Experts of a small language model.
Size: width 256, vocabulary 16384, 58M parameters.
Training: a variant of Adam for the experts, 220M tokens.
Below are experts of layer 8 (counted from 0) of a mixture-of-experts language model. Rows are named router (the router's row for the expert), up (a neuron's input weights, with its number) and show model dimensions 192-255. Each number is 200 + 30 x the weight over its row's rms, rounded and kept within 0 to 999.
Before each expert's rows: "mostly gets" lists some tokens that are sent to it at least half of the time. This comes from a sample of Wikipedia text that the model never trained on.

# expert 3
mostly gets: "|", " National", " World", " South", " County", " State"
router,204,172,230,192,158,218,233,165,238,193,232,195,206,143,227,174,205,235,217,203,219,157,197,186,209,263,198,229,183,201,239,216,253,206,229,173,197,239,189,224,175,175,184,264,244,222,228,201,157,181,206,176,199,143,231,222,195,162,214,192,179,215,201,161
up0,234,225,213,229,248,197,164,233,182,219,203,185,201,177,186,209,153,234,117,177,217,188,211,226,187,147,233,284,232,214,182,186,178,211,203,206,249,163,216,187,174,208,191,262,218,211,188,252,241,180,206,229,143,204,174,223,212,204,234,179,215,239,134,260
up1,211,141,214,163,188,244,208,255,179,180,213,166,169,248,212,185,186,191,174,246,184,209,193,195,167,193,252,169,177,223,264,203,156,213,217,203,215,205,218,143,103,161,264,203,245,180,232,234,246,180,208,199,231,176,207,153,181,223,212,212,218,155,172,180
up2,205,168,203,198,207,165,164,169,178,238,223,233,207,180,227,195,220,233,209,233,247,150,183,249,200,253,174,141,197,204,212,217,198,244,191,211,137,186,253,203,197,170,250,207,234,183,204,228,184,247,222,222,211,106,216,202,190,212,161,172,189,200,188,202
up3,205,203,285,194,244,207,169,174,224,200,235,195,193,178,233,209,169,238,219,149,160,209,192,222,177,217,229,210,208,218,185,216,148,201,227,176,173,179,265,214,188,210,204,224,260,170,217,236,209,149,247,202,184,212,197,194,210,193,233,182,169,207,175,207
up4,200,188,209,260,226,224,204,181,212,218,217,184,191,197,242,202,183,209,158,238,160,216,188,175,255,206,203,156,193,181,207,213,203,206,206,184,203,240,198,195,210,185,240,282,211,232,210,234,181,187,177,214,188,175,168,222,184,193,212,159,128,193,186,186
up5,134,183,242,200,251,218,251,220,238,186,220,194,179,223,205,243,157,192,213,230,214,219,199,219,197,225,186,203,200,273,190,164,244,215,211,122,211,216,206,212,231,216,231,233,195,174,173,189,190,218,186,160,216,194,187,159,228,195,191,136,186,231,188,172
up6,191,206,213,203,209,202,264,206,245,226,195,283,170,174,227,145,237,214,223,249,218,213,243,189,204,174,231,186,218,199,204,179,169,207,144,164,200,249,218,217,156,171,197,163,185,205,217,164,186,181,196,146,197,226,253,162,225,171,234,201,172,198,237,200
up7,198,211,214,215,219,264,194,162,207,250,220,187,191,176,190,185,236,264,164,243,204,160,238,205,148,186,210,176,241,184,184,171,180,253,186,208,212,193,205,190,252,151,227,167,163,218,166,156,239,216,265,218,183,164,179,160,184,163,183,192,225,220,220,185
up8,222,152,197,205,207,217,201,160,136,177,222,172,228,229,165,160,181,231,176,259,251,206,252,207,185,211,214,232,191,207,253,216,206,222,178,171,151,244,217,205,202,225,203,183,223,111,234,212,191,239,190,138,173,203,172,208,188,202,244,220,253,183,189,188
up9,219,198,200,203,180,201,176,170,172,203,167,180,156,211,167,146,174,135,209,236,189,219,200,269,205,155,269,241,163,237,219,223,189,222,222,212,223,272,182,211,210,188,186,194,180,218,186,173,155,122,169,171,236,186,241,226,202,189,210,230,181,229,182,189
up10,168,237,182,203,208,205,213,223,192,246,223,213,268,220,233,181,224,155,223,213,214,215,214,221,247,212,258,229,165,224,238,148,213,236,185,196,168,246,250,207,212,174,195,153,216,226,236,185,232,155,282,211,157,226,141,191,149,163,153,222,246,272,128,207
up11,230,198,177,183,195,188,230,193,157,219,161,163,219,163,196,175,216,149,181,185,255,195,199,192,196,250,238,190,211,245,261,201,184,193,204,168,227,220,221,196,207,218,165,239,175,211,224,176,238,195,275,139,205,197,200,201,209,203,175,150,193,224,219,234
up12,229,204,193,213,249,151,207,143,241,225,213,196,201,143,186,210,171,153,168,187,248,171,199,188,225,202,179,194,190,227,230,121,222,198,163,186,169,165,177,142,239,212,195,203,190,156,238,235,250,246,184,184,168,168,200,211,202,216,210,161,237,194,203,196
up13,205,189,241,219,217,131,192,184,163,226,192,199,211,158,196,219,169,198,168,209,223,177,221,203,150,156,236,253,176,206,202,188,172,224,176,178,185,207,208,209,214,152,208,187,188,214,179,207,215,246,256,172,166,162,189,199,161,179,277,191,126,238,160,238
up14,217,174,260,244,206,142,207,226,128,202,204,198,214,205,167,203,237,265,189,245,212,230,182,193,176,211,204,253,200,213,221,190,183,207,176,175,206,232,226,210,229,209,160,188,194,151,189,242,209,202,236,256,173,189,197,202,168,192,228,185,234,173,170,260
up15,195,201,229,228,182,180,212,173,169,196,214,228,176,154,253,150,227,250,185,190,184,185,235,156,215,209,199,143,225,181,201,271,209,179,215,184,213,187,217,212,202,201,130,204,201,185,224,225,181,198,180,183,185,238,200,168,216,116,246,228,161,185,191,210
up16,194,198,178,224,182,173,222,219,210,197,169,220,238,193,178,163,238,177,169,208,214,205,233,177,230,182,213,222,222,228,222,142,132,172,201,170,209,188,160,244,221,213,224,194,173,258,159,197,176,229,169,245,172,185,206,228,210,144,210,233,192,177,178,211
up17,210,210,198,159,209,222,206,190,208,196,239,166,210,201,218,141,242,224,196,186,205,181,205,192,203,169,176,157,214,217,241,219,181,246,188,146,157,202,169,166,215,213,217,256,218,168,253,178,228,169,216,204,205,199,175,181,200,159,221,175,174,222,191,241
up18,144,201,212,207,218,159,181,237,155,230,203,203,218,198,123,203,200,169,232,158,222,166,235,218,227,202,206,167,170,163,197,224,210,203,220,173,213,194,192,205,212,232,189,200,184,202,188,226,194,204,176,192,198,220,209,221,182,198,187,253,195,241,123,178
up19,217,257,169,186,263,186,191,194,194,228,237,192,206,238,185,219,142,221,178,215,218,258,207,245,199,156,156,192,171,252,155,167,227,221,209,228,217,202,193,241,175,209,207,226,153,200,236,176,155,200,186,219,165,224,234,264,186,233,203,217,207,200,217,214
up20,207,217,152,157,217,216,182,212,206,201,237,224,210,189,255,159,212,199,195,207,209,198,230,148,173,238,188,218,198,192,202,224,182,185,216,217,174,226,226,205,203,188,197,223,162,163,193,211,177,146,198,178,235,240,194,262,217,206,141,185,188,169,199,225
up21,169,210,172,209,184,181,220,180,177,218,147,181,208,218,181,255,212,203,191,171,172,132,226,202,159,232,254,180,216,200,242,174,206,250,241,220,215,166,181,221,201,217,179,187,177,153,192,148,213,201,211,195,175,210,182,200,183,197,173,256,170,131,209,204
up22,204,195,198,207,232,220,166,207,184,221,152,184,175,191,175,222,202,230,166,222,190,170,210,125,169,201,219,252,200,178,225,221,169,177,205,216,187,205,218,253,211,165,227,172,225,155,176,167,221,164,269,209,119,147,222,185,183,221,203,186,199,215,207,162
up23,250,177,200,173,234,158,212,253,218,186,225,175,185,243,229,186,130,204,229,235,245,174,211,187,179,193,220,203,226,168,177,257,191,230,207,181,196,156,213,217,181,206,221,194,205,203,241,219,212,235,150,154,254,201,176,228,160,195,223,192,194,214,203,282
up24,179,160,222,212,186,225,213,180,150,199,200,181,222,201,226,179,243,188,137,241,228,258,199,196,246,186,216,248,209,211,208,279,191,245,169,183,196,198,251,196,259,187,248,200,249,183,187,235,173,163,175,260,135,214,182,206,210,216,216,178,157,228,220,230
up25,182,203,213,153,184,196,184,166,211,215,197,214,210,121,145,174,200,151,210,210,221,166,212,142,222,220,190,223,169,209,232,201,181,213,222,139,183,191,248,214,176,193,149,255,215,199,196,226,231,218,199,195,164,122,232,178,162,236,250,174,203,176,160,194

# expert 0
mostly gets: "zz", " ch", " (", " co", " j", "born"
router,174,195,227,209,217,186,194,163,221,198,212,162,203,179,236,175,217,194,207,180,214,203,186,199,205,283,233,213,187,196,231,193,224,219,229,181,175,194,261,202,170,246,140,196,187,174,279,191,229,171,238,197,217,216,243,203,146,181,192,173,174,208,159,219
up0,170,178,202,191,161,153,191,181,185,171,183,211,201,215,259,206,124,239,193,238,205,202,191,169,145,241,245,204,167,232,232,236,169,227,195,192,182,190,178,211,173,158,142,170,191,145,195,126,213,188,229,193,227,235,185,144,178,205,178,202,202,228,185,174
up1,168,213,279,279,205,176,219,175,247,190,249,160,184,184,177,198,215,151,259,201,170,170,256,222,197,219,245,234,251,232,175,251,228,203,253,197,204,212,199,176,220,246,199,262,197,140,195,198,170,138,226,227,223,162,202,244,193,198,180,233,207,155,197,195
up2,169,202,193,150,216,190,257,167,187,219,225,150,199,257,225,209,187,178,199,179,224,206,250,191,253,248,169,223,172,244,191,196,223,202,219,176,218,173,152,170,204,205,143,192,226,229,251,204,175,142,166,207,152,219,229,288,187,247,211,191,221,240,208,186
up3,197,137,247,252,160,228,179,234,192,252,181,176,197,198,194,169,203,183,171,203,205,169,200,180,177,216,194,180,179,171,239,250,190,212,226,177,209,199,200,190,237,203,186,225,209,219,155,150,269,181,187,195,177,182,203,202,265,150,227,156,210,159,181,223
up4,231,201,201,183,236,182,220,168,193,166,229,186,170,208,188,157,178,156,234,232,182,191,202,198,230,267,256,158,170,210,211,214,188,183,183,177,174,198,177,205,261,184,133,220,220,233,234,220,210,213,218,199,197,198,214,196,200,161,188,228,238,143,227,247
up5,150,204,260,189,220,216,183,159,214,186,237,164,166,168,129,194,165,194,154,192,223,158,216,206,165,192,228,142,193,234,165,216,158,217,212,135,137,196,205,166,203,160,159,194,218,209,275,198,207,223,240,189,194,193,235,180,172,188,212,152,179,165,203,229
up6,164,249,208,182,259,194,242,229,146,202,155,182,206,224,195,262,233,211,222,219,243,281,236,195,187,186,179,236,197,210,159,219,218,171,182,178,208,186,200,195,227,176,205,216,176,184,225,186,203,196,197,188,215,222,238,240,168,201,235,148,185,234,229,199
up7,173,186,235,196,216,163,202,132,207,153,118,190,221,154,183,219,221,255,207,198,177,221,240,186,159,203,174,181,204,194,194,227,204,176,250,172,217,158,255,219,150,136,188,168,201,204,253,169,215,163,201,224,206,249,176,238,181,252,196,200,230,213,214,241
up8,184,178,185,211,186,218,212,190,211,167,224,198,196,190,236,211,242,258,177,214,202,226,239,234,185,224,202,203,208,203,205,187,204,175,196,232,191,178,191,210,188,196,209,217,183,150,208,219,195,189,224,200,193,233,206,163,183,214,188,226,165,165,247,188
up9,198,233,238,234,210,213,186,196,242,153,174,216,226,234,214,175,203,181,231,134,192,167,198,208,222,183,183,274,188,202,257,177,168,213,184,132,165,208,172,175,196,229,206,228,171,228,262,152,142,186,203,164,228,226,199,194,178,170,187,212,204,237,213,240
up10,196,225,172,248,169,229,246,202,242,124,182,191,195,193,225,182,158,241,230,182,260,195,234,191,241,236,178,238,207,176,186,181,224,218,203,201,163,203,172,206,190,198,158,198,191,190,185,213,208,171,179,190,236,261,190,170,198,202,255,173,229,223,162,207
up11,226,192,266,208,147,259,234,201,208,170,190,198,197,154,221,220,148,218,157,208,211,243,189,194,199,222,170,188,182,182,219,208,230,178,245,217,195,183,186,182,213,201,193,236,218,239,188,182,214,177,175,188,157,206,167,206,221,148,192,204,207,84,210,209
up12,165,243,230,200,209,223,241,183,204,210,216,215,222,203,214,115,192,175,217,185,204,205,201,171,208,154,218,158,169,169,212,199,184,261,202,182,162,207,185,224,231,188,238,261,230,212,207,186,218,180,183,161,199,226,258,253,217,224,223,201,178,185,187,234
up13,228,238,230,191,223,197,162,158,144,185,151,155,194,167,177,200,196,251,180,237,148,209,169,139,221,232,201,255,215,181,165,213,190,182,246,202,205,174,200,216,118,191,208,164,215,204,214,204,190,184,226,215,228,168,244,198,230,203,212,237,163,198,200,265
up14,170,198,179,211,215,237,264,206,231,171,230,238,187,184,237,189,188,194,207,203,252,207,223,231,214,243,227,207,194,197,188,207,179,205,201,200,104,217,180,233,214,182,192,229,212,207,222,250,241,223,194,189,201,191,198,221,195,163,251,184,256,179,197,187
up15,149,169,226,241,195,225,182,200,203,306,185,229,213,192,212,169,209,151,252,197,211,140,206,253,233,173,238,209,129,180,207,159,240,223,184,231,149,206,189,233,176,222,220,247,193,240,242,182,221,193,199,151,214,192,228,235,168,191,195,161,238,220,196,182
up16,200,181,244,195,209,202,195,164,219,235,180,195,184,199,134,236,207,238,207,172,192,209,229,166,193,181,204,233,184,178,198,192,245,190,222,214,192,227,195,203,155,182,162,227,220,214,207,211,176,186,214,200,197,144,244,184,149,194,172,159,129,238,221,247
up17,166,198,260,204,222,146,224,144,185,226,172,174,266,192,210,211,249,175,164,157,189,204,159,199,159,190,233,260,131,257,194,191,243,246,237,210,133,230,244,160,194,224,209,206,188,176,226,192,217,181,201,225,194,236,182,204,239,186,194,187,194,263,192,198
up18,179,192,196,212,174,193,221,244,166,184,200,191,191,174,178,205,197,210,199,148,193,169,234,149,241,235,222,225,216,196,231,191,223,187,237,130,144,212,227,179,186,156,191,261,185,261,198,173,161,216,219,209,173,212,175,212,226,208,208,244,204,209,195,190
up19,146,222,202,229,227,248,214,198,173,182,198,251,197,248,216,236,218,181,207,203,201,189,261,225,204,196,212,210,203,213,276,183,204,154,190,179,141,190,193,214,194,220,197,232,197,213,283,152,204,183,242,158,203,219,169,185,209,244,174,156,233,148,234,184
up20,181,213,225,232,174,167,197,233,178,240,137,238,174,274,208,186,182,228,224,190,196,221,200,184,172,205,186,241,190,218,229,244,221,185,170,252,198,216,194,234,135,177,228,216,180,231,175,257,208,224,191,140,228,134,192,265,189,202,210,203,193,172,209,160
up21,242,218,211,181,201,202,174,188,227,182,161,172,196,167,168,220,193,227,197,247,185,224,185,164,185,198,201,218,203,222,225,208,241,230,250,184,230,239,217,225,158,150,182,252,186,262,163,254,190,197,203,81,147,114,199,270,225,177,233,153,261,213,237,210
up22,225,158,222,196,192,152,191,209,202,153,188,183,171,244,231,108,186,196,181,169,206,177,172,263,222,252,261,179,192,186,197,206,221,158,219,237,211,219,228,235,239,217,170,235,181,246,189,212,184,233,155,175,228,189,198,158,205,176,254,154,209,205,215,129
up23,187,229,200,192,196,252,266,219,185,206,249,169,178,178,230,166,195,162,203,194,266,208,230,220,195,209,207,191,154,151,200,194,172,225,178,211,182,233,226,153,133,248,191,214,232,198,213,180,183,206,178,238,207,217,249,195,159,180,187,208,220,169,215,155
up24,189,197,165,193,217,249,233,182,145,175,222,166,212,189,233,187,164,156,240,209,170,172,183,236,271,265,221,189,239,285,203,203,222,169,179,170,200,189,207,179,164,235,186,282,175,177,161,188,176,219,184,159,212,177,300,162,203,249,233,242,198,207,195,195
up25,206,244,201,201,177,175,189,205,167,164,232,142,173,201,144,202,169,222,200,200,204,162,205,211,165,247,197,180,212,170,197,212,203,255,202,174,149,188,255,205,185,161,195,179,221,168,228,240,219,149,154,178,171,227,156,167,183,258,190,217,191,188,235,195

# expert 1
mostly gets: ").", " ==", "%", "\".", " ===", "′"
router,197,167,210,261,182,193,210,182,157,208,189,158,225,206,171,184,206,198,166,219,241,188,236,198,225,229,216,214,121,175,224,200,165,210,208,141,219,204,221,234,183,168,203,215,216,171,303,233,202,176,210,201,170,180,205,210,85,160,214,180,212,188,158,211
up0,183,199,185,205,200,168,197,188,158,213,167,168,185,230,195,228,207,177,238,170,170,243,222,218,194,218,169,133,135,171,206,228,235,147,177,137,220,178,227,221,170,194,209,198,191,204,206,188,205,148,198,112,185,155,207,203,144,177,222,229,230,220,206,182
up1,187,232,200,207,227,260,200,203,152,231,206,201,185,249,244,217,170,199,209,226,258,239,243,176,239,202,210,176,173,198,147,253,170,179,254,210,213,231,282,216,176,202,239,183,226,161,242,170,149,200,215,203,185,205,223,177,168,242,193,157,203,197,143,268
up2,168,196,160,167,184,216,217,226,199,163,211,200,149,197,210,230,200,200,196,192,214,278,213,200,219,194,219,178,203,203,222,169,194,225,204,230,203,162,216,158,249,180,238,180,176,185,206,172,216,193,235,210,193,257,195,234,228,164,199,184,163,293,203,123
up3,218,223,212,199,200,247,235,148,226,143,188,198,200,207,193,196,244,255,188,204,234,176,205,129,161,196,237,200,244,176,206,222,183,205,185,167,208,166,162,212,186,208,194,145,279,159,168,197,185,222,215,249,221,180,216,207,177,209,220,192,175,199,154,219
up4,179,200,186,247,195,176,278,203,175,155,196,219,179,197,173,262,199,226,233,206,236,198,166,203,218,160,259,218,180,172,215,215,167,195,212,193,211,241,189,170,187,161,184,226,188,218,209,129,240,137,173,211,223,183,242,245,171,244,185,227,186,198,189,178
up5,197,158,212,178,168,211,217,213,169,238,213,217,211,154,150,142,210,208,167,253,198,212,214,156,175,230,248,193,174,211,211,205,204,154,223,204,188,238,223,220,198,191,196,234,165,186,197,198,207,175,184,232,199,201,188,235,171,229,206,123,164,151,246,191
up6,184,199,206,219,238,182,207,245,156,197,198,199,238,177,215,171,178,205,179,238,218,190,215,190,241,227,210,215,221,212,214,167,179,200,211,132,228,203,222,272,242,173,228,216,191,143,190,229,154,159,187,165,206,201,200,236,177,192,243,178,209,169,177,154
up7,230,196,235,220,266,195,252,178,170,223,208,221,208,244,217,175,153,162,198,236,175,102,246,253,232,188,236,210,227,212,175,195,190,216,159,171,194,224,279,237,201,246,224,182,190,205,235,224,177,202,202,173,170,183,176,247,270,120,203,180,205,196,182,182
up8,197,179,254,210,203,167,203,240,155,177,206,195,211,231,259,199,155,183,208,206,235,215,234,210,196,208,246,152,246,243,202,213,203,238,217,182,199,230,245,162,197,215,232,173,192,162,282,153,180,199,174,214,195,209,221,200,138,233,252,229,186,197,199,225
up9,186,138,183,226,198,168,225,146,213,225,148,240,219,194,252,178,147,180,205,223,190,180,217,203,210,242,200,218,165,235,230,211,154,199,133,142,187,231,184,286,178,197,156,168,179,170,212,219,212,200,151,146,242,191,189,206,256,189,159,208,238,207,209,232
up10,178,239,207,185,251,216,231,193,210,208,251,223,199,150,250,238,184,212,215,240,203,180,235,211,207,213,287,226,226,254,212,228,228,227,187,157,192,193,237,229,176,217,156,204,254,244,222,212,208,179,212,239,221,244,180,205,211,144,224,215,181,188,167,203
up11,233,190,182,257,216,180,184,212,189,221,216,229,211,184,150,220,143,191,189,186,149,223,203,147,212,154,242,215,176,226,190,199,237,179,207,213,118,230,196,243,184,179,144,210,178,196,250,214,199,178,211,174,203,161,197,219,246,150,272,216,191,197,211,169
up12,218,193,180,151,229,185,207,213,213,213,205,246,190,202,171,227,218,202,178,180,247,268,194,202,167,236,158,187,198,248,240,255,211,233,185,227,144,242,186,214,210,215,144,196,214,148,231,207,151,230,175,180,226,143,249,242,191,181,213,208,170,196,263,200
up13,157,208,216,183,137,141,227,176,213,159,262,224,166,186,145,185,217,201,182,191,256,174,150,174,180,210,207,214,214,217,176,202,191,313,170,154,210,206,223,152,217,208,213,170,208,186,218,255,217,215,225,235,212,217,216,235,216,213,198,196,173,165,186,180
up14,155,193,213,173,184,218,217,188,138,201,170,131,197,260,217,235,229,214,163,197,179,197,240,230,200,230,204,215,199,222,168,173,172,262,191,206,194,166,206,196,239,214,172,277,220,183,287,214,239,175,216,170,201,206,229,178,170,231,206,190,191,226,122,226
up15,193,199,262,235,166,227,182,200,208,174,247,182,221,237,241,206,239,164,172,231,229,184,206,204,231,171,177,225,211,266,183,249,217,200,205,154,149,178,222,208,238,141,206,198,208,187,163,204,208,199,234,150,156,211,169,239,180,96,224,159,161,217,160,203
up16,152,176,152,172,113,205,166,228,237,206,215,225,219,214,212,163,222,199,192,194,169,183,189,209,133,252,191,172,160,170,211,240,218,153,161,181,158,227,199,199,238,166,189,202,182,229,220,205,226,153,216,210,190,226,226,209,235,166,235,149,209,196,217,236
up17,219,211,234,219,151,228,191,188,213,190,177,227,293,219,214,132,176,179,196,213,199,208,209,194,167,188,150,141,209,227,173,218,193,235,210,207,202,226,213,199,119,206,173,155,218,195,238,195,215,214,211,172,194,171,249,189,215,245,174,178,222,159,214,196
up18,193,170,256,206,135,197,226,148,187,153,175,198,232,219,188,169,142,212,177,209,217,214,226,222,187,190,197,185,198,191,174,245,241,269,269,207,177,186,245,192,186,201,181,170,242,202,210,170,164,174,209,191,130,200,234,232,184,149,188,186,155,182,142,208
up19,207,202,176,234,194,254,166,189,152,197,194,194,245,199,207,202,190,191,188,195,289,161,208,185,202,220,193,223,207,204,205,197,200,164,201,199,216,198,204,267,156,222,201,233,195,252,188,199,248,229,255,152,229,227,208,182,159,207,227,179,176,203,194,234
up20,175,152,202,203,86,238,228,206,218,191,200,208,233,193,146,143,163,200,227,182,219,228,183,193,192,217,219,184,189,163,169,209,187,203,184,194,149,210,213,197,213,170,199,194,239,161,231,129,252,164,182,175,181,172,222,228,184,187,250,226,181,157,210,184
up21,205,229,211,214,224,213,173,185,174,172,231,185,174,198,186,221,104,194,201,209,236,211,176,157,202,214,169,249,214,243,195,256,191,233,208,194,176,234,239,204,184,192,175,193,231,180,269,254,135,228,229,163,181,181,254,210,196,166,210,163,164,247,215,205
up22,237,230,142,223,158,228,236,261,192,220,204,242,167,174,213,212,142,233,220,214,207,163,227,232,219,274,223,214,220,194,229,189,189,146,191,212,198,130,261,219,208,181,199,206,139,193,279,253,146,234,257,218,174,215,206,204,217,223,214,177,219,209,213,140
up23,160,202,185,198,242,210,257,175,217,242,233,228,149,187,183,216,200,180,204,190,226,237,247,169,196,234,187,232,217,232,190,175,259,195,205,180,219,184,188,201,154,176,214,178,203,207,211,222,189,195,162,189,230,207,247,185,231,196,218,197,169,218,154,169
up24,148,237,218,185,190,220,190,212,189,205,261,217,199,203,185,199,191,245,167,180,168,118,195,157,189,174,171,205,222,218,171,234,217,261,209,193,139,145,224,170,209,168,198,232,249,238,202,135,165,194,279,215,156,223,250,179,191,202,220,162,199,237,143,149
up25,178,192,236,181,209,194,250,181,253,153,186,122,207,201,181,198,189,189,172,198,194,156,221,226,242,192,178,202,197,241,225,239,206,207,231,204,216,196,237,180,193,231,205,173,161,194,217,197,234,177,224,254,173,199,268,287,192,248,246,191,227,200,191,184

# expert 2
mostly gets: " has", " been", " have", " would", " when", " became"
router,140,168,231,244,181,232,228,208,167,329,241,200,253,184,130,199,199,214,198,218,190,197,240,199,177,224,214,191,188,293,191,267,262,208,196,199,184,201,168,225,208,172,167,200,266,167,230,188,161,177,205,193,185,161,206,224,207,176,240,185,158,189,190,192
up0,163,192,236,192,232,197,186,255,202,157,163,217,247,176,147,155,164,226,195,216,157,180,185,225,194,223,196,229,248,193,206,189,261,174,207,183,199,232,201,237,158,183,186,226,183,197,214,262,201,176,246,216,129,220,232,187,145,240,242,92,207,213,231,187
up1,194,220,134,218,218,230,199,218,224,168,209,192,165,174,182,181,250,257,182,251,166,163,194,165,227,217,204,240,197,164,184,181,224,197,177,231,213,202,189,224,211,172,227,227,231,167,191,261,133,165,226,165,150,119,223,250,186,140,237,172,200,186,190,215
up2,214,154,146,176,206,169,223,206,197,217,143,222,228,218,229,252,172,255,184,188,222,195,233,199,175,187,229,213,165,193,211,151,200,269,227,199,184,225,190,227,196,152,125,250,257,216,234,164,212,215,178,167,222,176,214,152,211,196,214,227,230,195,178,185
up3,182,186,182,195,185,198,220,185,190,194,221,194,148,162,258,156,257,195,207,194,215,230,198,165,182,209,192,168,197,127,153,155,191,193,222,160,204,178,242,218,178,193,183,203,213,224,173,176,194,206,244,220,200,219,201,254,231,206,206,211,227,216,233,212
up4,184,184,189,253,117,205,167,206,163,203,221,200,228,186,193,219,239,180,168,188,177,214,198,192,230,175,253,301,228,213,208,206,229,253,186,179,211,207,181,196,217,201,211,210,189,238,217,194,239,225,182,226,178,195,188,200,218,159,211,232,192,178,150,212
up5,211,182,204,258,231,275,234,224,150,164,259,213,262,192,190,172,193,194,191,211,152,164,179,251,217,225,225,184,205,188,194,264,188,266,243,206,213,210,185,191,205,205,214,197,222,225,209,209,210,210,193,204,170,157,177,217,150,203,234,198,196,164,229,200
up6,254,248,199,199,232,191,202,185,170,141,248,160,195,157,242,191,217,176,219,211,180,223,163,158,211,179,187,214,209,227,245,198,187,215,236,226,214,254,196,162,124,192,174,224,213,197,218,225,186,172,202,226,152,172,220,238,200,196,201,234,147,212,183,169
up7,189,233,215,239,158,183,212,184,206,181,208,214,263,204,205,185,186,191,195,244,223,221,193,221,114,164,235,206,183,213,203,240,196,269,191,147,178,203,201,208,237,182,120,183,145,190,236,151,156,234,198,168,224,219,256,166,157,214,186,144,196,190,222,219
up8,176,148,228,197,182,253,237,170,233,238,174,226,223,189,171,175,209,232,225,150,238,177,262,199,186,190,266,214,221,173,186,205,222,176,192,144,198,181,225,254,217,196,178,225,164,179,218,205,215,216,164,207,212,197,157,204,169,171,166,215,228,222,178,207
up9,198,179,210,213,162,202,242,204,185,213,181,188,204,270,265,189,166,225,183,251,172,198,152,231,227,186,200,195,168,211,220,216,227,251,189,220,133,255,211,237,187,214,216,151,138,204,212,146,190,170,186,182,186,169,173,185,173,223,276,255,201,162,231,159
up10,179,235,231,261,171,158,191,228,218,234,153,241,160,152,227,175,234,246,218,170,225,201,188,254,180,289,190,206,174,198,240,230,177,206,184,186,145,158,191,173,190,209,176,157,220,201,235,205,227,199,161,178,120,236,158,238,178,241,193,236,200,216,248,210
up11,206,183,161,183,208,164,202,156,247,196,194,203,175,211,184,196,171,221,175,195,153,156,210,213,183,247,182,232,239,239,219,185,264,246,130,196,196,223,235,219,193,189,193,221,225,154,211,131,178,195,171,234,214,216,174,215,234,210,200,187,239,196,260,175
up12,178,204,199,234,226,239,200,255,214,222,191,175,197,209,249,207,123,204,190,205,170,160,190,176,172,239,267,223,181,207,206,137,226,225,224,193,181,232,200,184,229,191,141,200,159,248,243,179,144,204,205,170,203,163,218,225,189,193,193,160,270,190,215,192
up13,192,134,290,195,179,179,244,142,186,213,137,209,177,203,236,230,249,197,172,198,233,211,202,177,150,215,220,239,179,221,244,241,185,241,209,167,191,210,177,220,219,199,153,177,150,195,186,187,180,195,195,146,226,184,175,245,210,219,217,161,219,229,199,187
up14,227,184,184,210,168,206,244,205,222,164,136,206,164,188,232,169,185,204,231,245,180,209,152,207,180,163,186,181,193,154,175,171,209,221,182,206,223,249,216,192,200,194,230,261,191,193,176,239,190,202,191,179,173,176,262,227,195,215,243,236,170,194,208,214
up15,205,223,196,270,192,234,231,201,122,145,200,205,168,205,190,182,163,250,209,237,222,186,179,226,183,168,229,161,156,249,198,181,174,251,225,158,184,210,217,192,251,225,193,199,218,183,168,196,173,211,171,168,178,199,205,208,160,161,234,190,160,193,168,189
up16,200,143,202,227,222,235,181,193,209,215,177,190,217,243,178,146,147,244,168,214,241,246,263,223,222,227,194,218,225,185,205,183,238,187,210,194,178,209,235,265,166,185,212,196,146,238,189,225,199,196,212,190,184,218,186,200,226,262,197,187,269,169,240,192
up17,155,198,216,145,220,177,236,195,213,140,150,197,219,212,196,209,200,190,212,228,168,170,203,197,203,242,163,186,168,201,225,156,220,198,142,102,173,154,208,219,147,231,219,208,224,237,195,162,146,212,196,224,194,149,193,160,188,244,187,227,179,235,166,141
up18,143,177,225,237,203,156,198,189,181,148,206,158,225,207,211,153,189,252,254,275,176,176,188,185,233,249,179,204,196,201,175,176,223,173,198,175,220,215,209,210,182,197,212,166,156,206,190,197,156,214,219,178,182,103,206,182,207,230,200,162,168,256,162,212
up19,253,253,190,208,160,230,215,173,177,219,219,190,166,200,251,214,217,221,185,203,246,216,262,173,198,178,135,198,196,185,239,182,240,203,219,193,154,226,188,161,184,190,218,200,255,213,201,204,210,205,209,216,167,226,312,205,199,180,196,181,226,217,206,212
up20,159,193,186,197,186,226,214,206,134,162,229,180,189,174,180,208,205,138,187,217,224,190,154,205,234,209,215,214,233,191,198,206,194,233,209,192,225,213,197,220,194,215,213,211,206,218,237,178,158,214,181,219,256,175,227,214,176,191,159,175,158,154,153,197
up21,201,220,165,214,152,221,243,156,171,226,159,140,209,183,209,229,208,210,155,170,196,206,200,220,152,198,181,188,185,229,184,214,208,196,240,207,235,271,226,234,200,222,181,221,257,159,195,209,153,232,183,204,193,180,187,254,162,181,263,211,178,260,117,242
up22,216,212,237,254,215,225,205,205,221,186,213,209,184,181,208,156,179,188,234,229,222,194,155,125,210,238,189,218,188,218,216,196,163,214,209,218,228,214,210,152,159,201,169,182,232,166,220,165,186,174,212,183,201,216,252,206,146,190,220,211,192,180,206,188
up23,178,211,251,205,161,203,188,154,178,180,190,193,167,142,194,181,200,180,163,197,149,171,203,154,193,166,196,173,209,224,198,237,184,266,214,173,189,156,217,244,244,174,168,198,166,210,215,183,169,206,238,157,158,207,169,134,147,209,163,240,256,180,214,210
up24,197,245,200,187,205,164,274,151,233,226,243,249,144,186,230,215,211,181,195,178,187,198,181,224,209,219,195,131,182,228,176,175,181,230,234,151,215,178,229,233,182,181,175,236,233,168,226,215,179,208,187,201,186,181,238,210,190,206,180,227,180,189,158,238
up25,161,152,203,213,143,200,221,176,215,196,175,218,250,144,232,184,232,234,211,192,209,141,222,213,156,193,168,234,232,185,211,167,198,251,205,167,225,224,245,162,223,173,135,228,200,198,239,175,151,204,176,180,246,155,263,157,163,178,273,203,146,165,168,249